python train.py --n_layer=8 --experts_per_token=2 --d_expert=320 --activation="swiglu" --moe_layers=[2, 4, 6] --vocab_size=19498 --tie_embeddings="early" --beta1=0.9 --steps=5137
Below are experts of layer 4 (counted from 0) of a mixture-of-experts language model. Rows are named router (the router's row for the expert) and show model dimensions 0-255. Each number is 128 + 24 x the weight over its row's rms, rounded and kept within 0 to 255. Numbers have three digits each.
After each expert's rows: "comes after" lists some tokens at least twice as common just before its tokens as in all text. This comes from a sample of Wikipedia text that the model never trained on. Tokens count by the router's weight.

# expert 60
router:155123137134136129180106155125147132136143115130144106117124122112129187106113133124079107151142116155114138093133162115144117141167138136086130117182106134150136151133164154124118108087128099109188113107081091113163151141110123144115093125131137154146098125113137128109102120166157113130139117098149127156137168167163082158116122133111095122112108125150134177114097156120130142072138116115149127151184140099094146135152133070176134094144165077168123134090114113141084148101122137137141123106123143129194125141106106116123146166129140143132141129153152129101097086174109140152105142170119099147142117152117132130136106127151115137084111146134102133081121120130114147109100183123121165105133113163104091150134118137142145120126138144087086118164122177151102110132151167
comes after: "a ", "the ", "and ", "of ", "to ", "-"

# expert 28
router:169154126105143117118154068111104174153108154153163145124169125135106135123152080162161136155133109101161167137163125154156165141153117106101104164132146124119130081136128142111085155137123106157084144118111141148102107120182121125172111095108126091114100115149124155158105129123163133108114110146139159113095140084130144172111133128090134166144143123127161157114135107167110135109110158128095118167106136130137108152157082115104177107098118131136109145151125112149173140096115102127106146130144138143097129130121153082136156135102102155193143088147165138105123165127116130114083117153138165142132156082136117105156115152133113089129122130106136144140127132112167075118073143171117100103118146119113153113108100150130170131104125150132136094132155163136132107130107112
comes after: "| ", "; ", " ", "2", "Ref", "Player "

# expert 39
router:189131157110170157161155093162117091081094131171109141170116135132135090079118077130156112159120111096116129111151103124110146113090132114140127143109135159141147092169134148154139127117092138120090169172141127091118133147147081150166131138143160138136138140139163147125089117129113056157145111103154131107091150079122150140115115097164136142124175121127146113137096132141098119141113141122146094108141149079118100122117149158124121110140105116131159186150144135090110144146089125130103152150133138139131167111119153110105138124121123131132109144137167140100121097150116088153142109154112114159125163080154137132135129127119130108148123092110083154107136153091142093149173139126121097145144162097127149150087119163132109090092136133167123130112091120118099139087124126
comes after: "| ", " ", "Party ", "medal ", "- ", "1 "

# expert 34
router:105129104136110133111144136102131058092161080117109146128120134128124140139095140105124147118156114112142099170126082145126132112083127110135127114132104098109127129123127139129121163100159119096170077124102118122115152138124145133126142143122152125148111139111125126122132135152112155108152117119100124133151110128111166121116131122157165117150125109129135117117138108137152144132141126118174122078135099170127114184134119115156153153111148154087135167136156159128105088132107130137132105134135134102116140142117107144155124088117114117101147137070131159115140114154126127124195127092113151188149087141090176126078116136029128168151162136105125080087095102140114162129184132117113145108147146120143133185134165106160101141091103157112127118141125145096152073162142117
comes after: ", ", "However", "s", "ed", "\" ", "es"

# expert 40
router:109133134121109133119089115130107119151111113112153101101147145101155148144123100108145089166140136102137129122152076087069155138163116101147144129092129117189133098142130129153127091158150123149128155105114150151122179123094101119117115135141112111134124138141106155149109088117116155121123125173147093125130144149111133126094150112112162153138097128099125135097123123151147177150163137084110123126109065136131181119142122123090116177104129131143160107168163099158151151106151127162153166118153124185113101099114151135076134144096136108120156142155089095127153107135094148103125112163112096181124115096119107112106141121130121115144129171170135172100121163088126095134121123138122116094157169117137115110176096135096147113147168126081153130150101138123110125130096119
comes after: "with ", "is ", "in ", "as ", "for ", "of "

# expert 64
router:113125101113174129109105133127109105103094134143107116148110125135143157124154138123153107129135105128115139102155113118122124077167109097140156132126122100111173147148155130072118179119145135100174116129117113095109098100098113106123109123166131124143103130159153097119169115114103085146076142176160110139120112170100124100131169149179136073105136138166120085096118125142097137095161140137147174139129121087112121106134086165125134080083132132151149103153094091136153092126093106142140103119166169119128123108087134104091135147132119121139144116162176107099124078128161133124104131134154139089103119165136139133159159114122120151161145109119136113149157155125145129126117096135084141113101109158135137112103173155136151131115151153119126094111108170168125104152159103
comes after: "the ", "The ", "See ", "name ", "==", "· "

# expert 1
router:177112129126153110114124090130121168071089160152134158118113088120114163119154099086113137149167126127130140135117130115113142129145124136153107134116138176106117085105120178105105135123132087118148140164099123093124115130101148134112102117142088151138146149117145175149083129124124140104090112148172156073157118107132151115119122102132078148082133142112111140137135111109123110146127103131102147140118138141159083126178125090119140149085129110108156126115123095139124135119159115181097142104156097152086117103128154113086167123119110137169167122166130105091172125146130069092135085145110112135137155115148100111101128128151114129090121161172121133128116141162111128120157193153167122128105118133122127092109133134098151125169137160168112123111162149103091136135119101
comes after: "on ", "On ", "In ", "October ", "August ", "in "

# expert 76
router:140173114112134151135138106162103107147156096135125157121137147135117076161133116114118185150099109096108142098113073131098146130130115123138100159135149069138183113163093097133111100113105125123126119150159129108141151138123114122153170144114081143117126102094137114093152151129102093146133144118093124101088162124153131136149106166139150155104135084125132169137146134122171151083147131130067087150084156147144097115120159155139103099181119144112144109109154134137161165116153109126117083128152139135125125133127163108114136143147136125178124119175126132167127144132113142142121157113150099152138164127167131137133128151087125134107109103084119107096135163151135134131135143160156097092100180112140181100102149127142141134140139140145142151163168125115109176096144107
comes after: "the ", "first ", "-", "his ", "s ", "a "

# expert 38
router:136093132106155051152144091151117175119117129159121143114119086141081148111131138163111137158144117111111156111114155165117096158140130108129121166139188163103142102109128144140113113123140102155093116125110130131099079108173140130140102105091133161127114138137125094107123106113119157095096122162153101111154110168115142133116090125132135149126123120110125098150156135139127133117135094133119127130138134122159113133163095119123133096104108149134130131150136113113126130121093065141121143121162102134088131124119117083136118142115067152134149110176110141081112117128106124068119135128172082109116127171143072095131100118165104112126132145133142157150148128132066127153120106150120111098102109122164140117141102105077137168116164155113122089135194120174123108141104100
comes after: "0 ", "| ", "1 ", "199", "195", "2 "

# expert 70
router:116105136093121097164150140123142173104112148115145141132159121130135158118127126168116141133160129126116133135143171132128114139108119137117117096137158119101105109163152134143123123129113102142128128122092125158120100139140097145124085084090140164106107138165167126126178155152102110132132145132132167143153124150122117113093101122076154125156140132105128132128163123133165188090158101102117121125103143153151114132120098135130118172080137170151149143080072132097129114101127122139104156162119139116138111089092135149114167157103172106160099125148148081154147106130080143095147137096175108092154155104140106070182160147149142153084090130131136087161109141101101150083114153127155117121115114109083169116096117115145152139102138166121140116133151107129125156167126138
comes after: "| ", "de ", "+", ": ", "; ", "−"

# expert 73
router:134141139137114125116103069123121154126127157144143175123138152164145092157172100152132139152159100121156130108118108157124112114154094146137085144101096125102116106105131141129109124159104119170117137157127144098154086149084103138150157096159108113148156110105108131135122110117117061137104193137145160119091144137128159120097156158162143143127128122117122171130147117142129147153114143143068087114109167161159112123112103136110123133164116152104121115151138107168087119131109154108134167145145158160097117157093136107081141141157149139181119090108114159131144145104133089104101145114174085124150128128115137125171114134149116176104110151144150144114153095117137135076147154096130112104131138069128106081090130133117140099144153157128108143161149144133135141148114099
comes after: "'", "’", "W", "C", "T", "ers"

# expert 44
router:148071136139117152171092122112130125104159123092162123124130151107116102102128080109109111122107135106101131116107150147084119129162142097102141155103158140140142148182123142078151116158060149112100124126127117116127127088101106113085149145107127111114109176106141100149117084088107104157110129134135147128110172079177100157146105131127100138148146129159111096146083110167106102090106098121100113126128159111152102077124132122155120120153122174147097163141146119090088148126121115150144129141135131153113146155141149118122117158151156096136120107118131134140132078135136098105126131099128113096145143120104143117173153140117121100128102113164100153132147142137109070128184075139122113131118143106135127184071116129149133107162152128099099125123110101103146125099152135
comes after: "- ", "\n", "| ", "• ", "\n\n", "Running "

# expert 29
router:095181143123139140103157130175166141094092133115149086138145120144130156162130185143155136103129116128138160105115126157165154153081109130172096135126149155131100115138131164125150136105094173131157130128114136111136140133166096131152154133106146127123157157121090141107143107112114177148113111125112134133144156140122132152107116190116139120144115132158147170140132130116124109182129094097098138109157143133151151161128143177114086164129099132142065123138148151106101137147139142113125148097121132160097101115184105159086105168137101115069129165104118142074130125141115130154100103159079135095103141090141138104127100145124131114120101098141146113118089115131135105110171119135160120144129127125119156081119118112120132130128107127142169169147141083144139189120108143
comes after: "of ", "in ", "at ", "to ", "for ", "on "

# expert 9
router:079170121148086124094101129110092133174144120148158147113098102137113157083111114150106123148123092149106148143142137132115113129128153142094134157166130125178136160094133139107100103157126130109107123097138108137121137184141144139149107151122159130143118092156132097110109123132166108121110099115119116110157134158151101100146130119148109133144142137130135123125096168162146144123088078106149116140158170121080124129137153092174163169136120157118151106148078135118074128124165129126152121125120143126149111121121100060124136153159122101151136154151154117095142078127112133112125110123088145144153105107129121103105107094152137099097134127121140134094096168163098150090122130081138175140111160167146098139112114100147146086177162150116147123167167127145138117180117113
comes after: "the ", "a ", "and ", "s ", "-", "\""

# expert 61
router:121121174117146125140184161147164178134078153137143137146100098122125117123151112142112147077153117125138108112134133139114105113150111142080092114122138150113107092150143105123100093123139088148103140070145124146149112169149135111143114116132126136125132169160125132112146102102129110101118101141150076135101131129087105118150136122156124148102140126109142121091106100086103178124127116159146129143139154185125093122142111147116135130111117112161135127102158088129110121124135132108156128136096093150071118103125116092074156158143167145145158174157110131103159129126140073136106109161168164109110158091116080100175121113165119113126098135157146152157162091119109126102097109161119127108086151142156126095140092148093146163122157128101137111151099093140138107127146138
comes after: "\n\n", "also", "History", "Women", "O", "Men"

# expert 23
router:133146113137115119156090081102104130132137139157137177155126174176129109113064100170108144149116153142137117152119142129173112153088163129108137132178144143148116112117094124146141161131159081130142136147122094081116126105165074144142143103084116117098143091160121150139126181167158097135168120135120147116117127162096134074131129110103136161116168117105131117124164169125117114073107127095102127123127140137131136158179120115084148100133169115129114121121098095162101153122159120120121130165122097154127140163136097139102118155122131100115185143127099154128107114138095129123128137173133066153142115067108122152101129087144124170109103124113101128121149166144105106106120119132168145167143120150135111125144134135114127135174148133102143129150113145140120121139113116
comes after: ",", "$", ".", "–", "over ", "-"

# expert 52
router:173112168152140133102123111125158128136123123141151125104080108129105133101081119112100119120153165118168110136138106092060115078123144152116131114123137131123154119153144106120118108136090085138144107145123152111127106171150113144140124120083171097109136103082160153126139140134140090119143161123119137116148173167098123127129153142122146099124155172165123126124118097150112105127146105107157126150096071101101146097077105092149133108122096117159158173121157117115091109132104114131122116121097088110168063121125087147122132102143128110169145082109120150115151121153139122149152120101139098115126152140103134093117154115165130120105108128167130152185090152138159110093080141127128083144099178136162115092091130137117107111127113155102141134135135124138150149091140141
comes after: "| ", "; ", ": ", "(", "Sh", ":"

# expert 35
router:112133113107121111151151124114187099123134123148112119181119089116098118107155153112143164178110146077113083157128122120088122151112078098137121103120133113141134076127155134193126125139148100116142107109176100157106143099097155114130112127134109135118154142099093136183117084125133148128124141120120115100109120097109127190097072126167143094138113124123131086149150103089118117132150153149113122121121095115116102128116130139097131162102115167102181126157147145093151085137125102122099118143147123131122137163106116145130157139116099155099136156100104161095109109111115139130106142169084146147116146137109159154124153120102128149132110143120123128111143147159093142144121150127151130125120160089086155123096151200123112156106095106122104179132139115104157125142126076
comes after: ". ", "\n\n", "\n", "201", "However", "In "

# expert 6
router:164160105118127148112149100134057143126105141123175161109130114170134099090099100154104134137123113145110121154087104127150096156099111114122181141092144107161130100119129149161113110130142129133144145111141137105072136145094131145133105128136121126179113101114133150093133119121122123130143111117125100145108125104145109167140138121127110179107089094105136132178154193106102142075128127079088133160094114148109104120130098137138106130129135106135129108137151138108126145126129124133142143110128106127121128177109177079114172114077136120146140119143118088144134113172136125094121127134127109117133144108168091165099170074126104130123141113151108138087169167154137119091117157117147129098178118100133131116100144109143160142155155162116159107133159177108082146137144099
comes after: "a ", "-", "two ", "three ", "an ", "one "

# expert 65
router:115141173151125091149158092125153127114131148136170120109102135141103109157094103142110123124101150112104157135128158184115101124130114103139107131143162143104141133115122126123137147127108108151139124151128155112130133155133101129108129147132113122176134131145146170168127145147124123098102121100104215114150128104103101154088143127087151170104107124109128119136091112170153140112109132135132103171137130175089081153147152146110082148112116112155137151145147086151122151151073134166100151144129141141111151084133129079117154115131161128116171168124089130118152184150102121108127143080119148139118122154114117088134118132084164095114118122111135127120105096112132172169091139129099149168139134185125103145083139133089144125168117158148109173089145140132138107139136153
comes after: "(", "in ", "–", ", ", "In ", "- "

# expert 69
router:137139146152123136152132155092079100106169133108103147132123141104146137130090102144086139129121110160125110140094157171151144143176149138116139137144138130183128100121142164172110140133146118083167106119070141088093149131157135090152101175142151128117131129105117144100098143194132103107126130144109129064134140134134130125115118129144104111124156140193147097112110155111128123119107111085095150141162135120092177133163119064155130156118144104164140155128130127123130122084113137168115134129134122129154063126112168111123110113152135110141147138130093143091144080147110144132142155112124073116145125129124146110113111108111167129115147148145114118132097173135139113090127145148158157162135089136141116129141114115110097110165161196131129122141161125133088097120131146
comes after: "a ", "the ", "and ", "s ", "an ", "\""

# expert 59
router:116154135130136113119152175152117136137129137106067078116112181110135098128129075127130103126132095119108104162099122104126121129081108156090119107153098083111127149144163150128157102183093186171105127114131099144147158092100134137112132165093155127135139154103112105112122129172146083145161107121131116150146081103164081141155116126100103114148135108122130158141120140108113114138126131146126145180114125129145106165070171131096122121180151114131106116154130160164151127090147124163128120152133120132156125142142135183160102100131110143150131110118164103176117091132126149107162166117110085107170147096138119132113119144095149134163145130116116093146147129144124124140135133130125131138084136125147142163170123139121116172104112121139123102129141144100137147075165096
comes after: "to ", "was ", "he ", "and ", "also ", "He "

# expert 43
router:131150135078107140118117112077158152083105124129131117078123102115143149155119154136093093153145137141132157138180143187153109112114118112081111132110127115104110096148141150116156133174164123135106121115123143147087061184169151095147155121130087125109139108112144094122129136135147136066127101165157129095130138148171127152131139124115113148173177107076135116125128114141122111115156171138140095119141108132125084121141086136104127126121152098146124130153112079167099122116128122138102146160137094169094109140092118119108129162122120161173120105155127108122102102139127153092147112132154107118153132149136110069133091164140153149111117123134155145134154150138118117138129121148092147129087151097124174110099111159138153162111172110121123100108149135132164092150130127
comes after: "|", "| ", "in ", "co", "FW ", "as "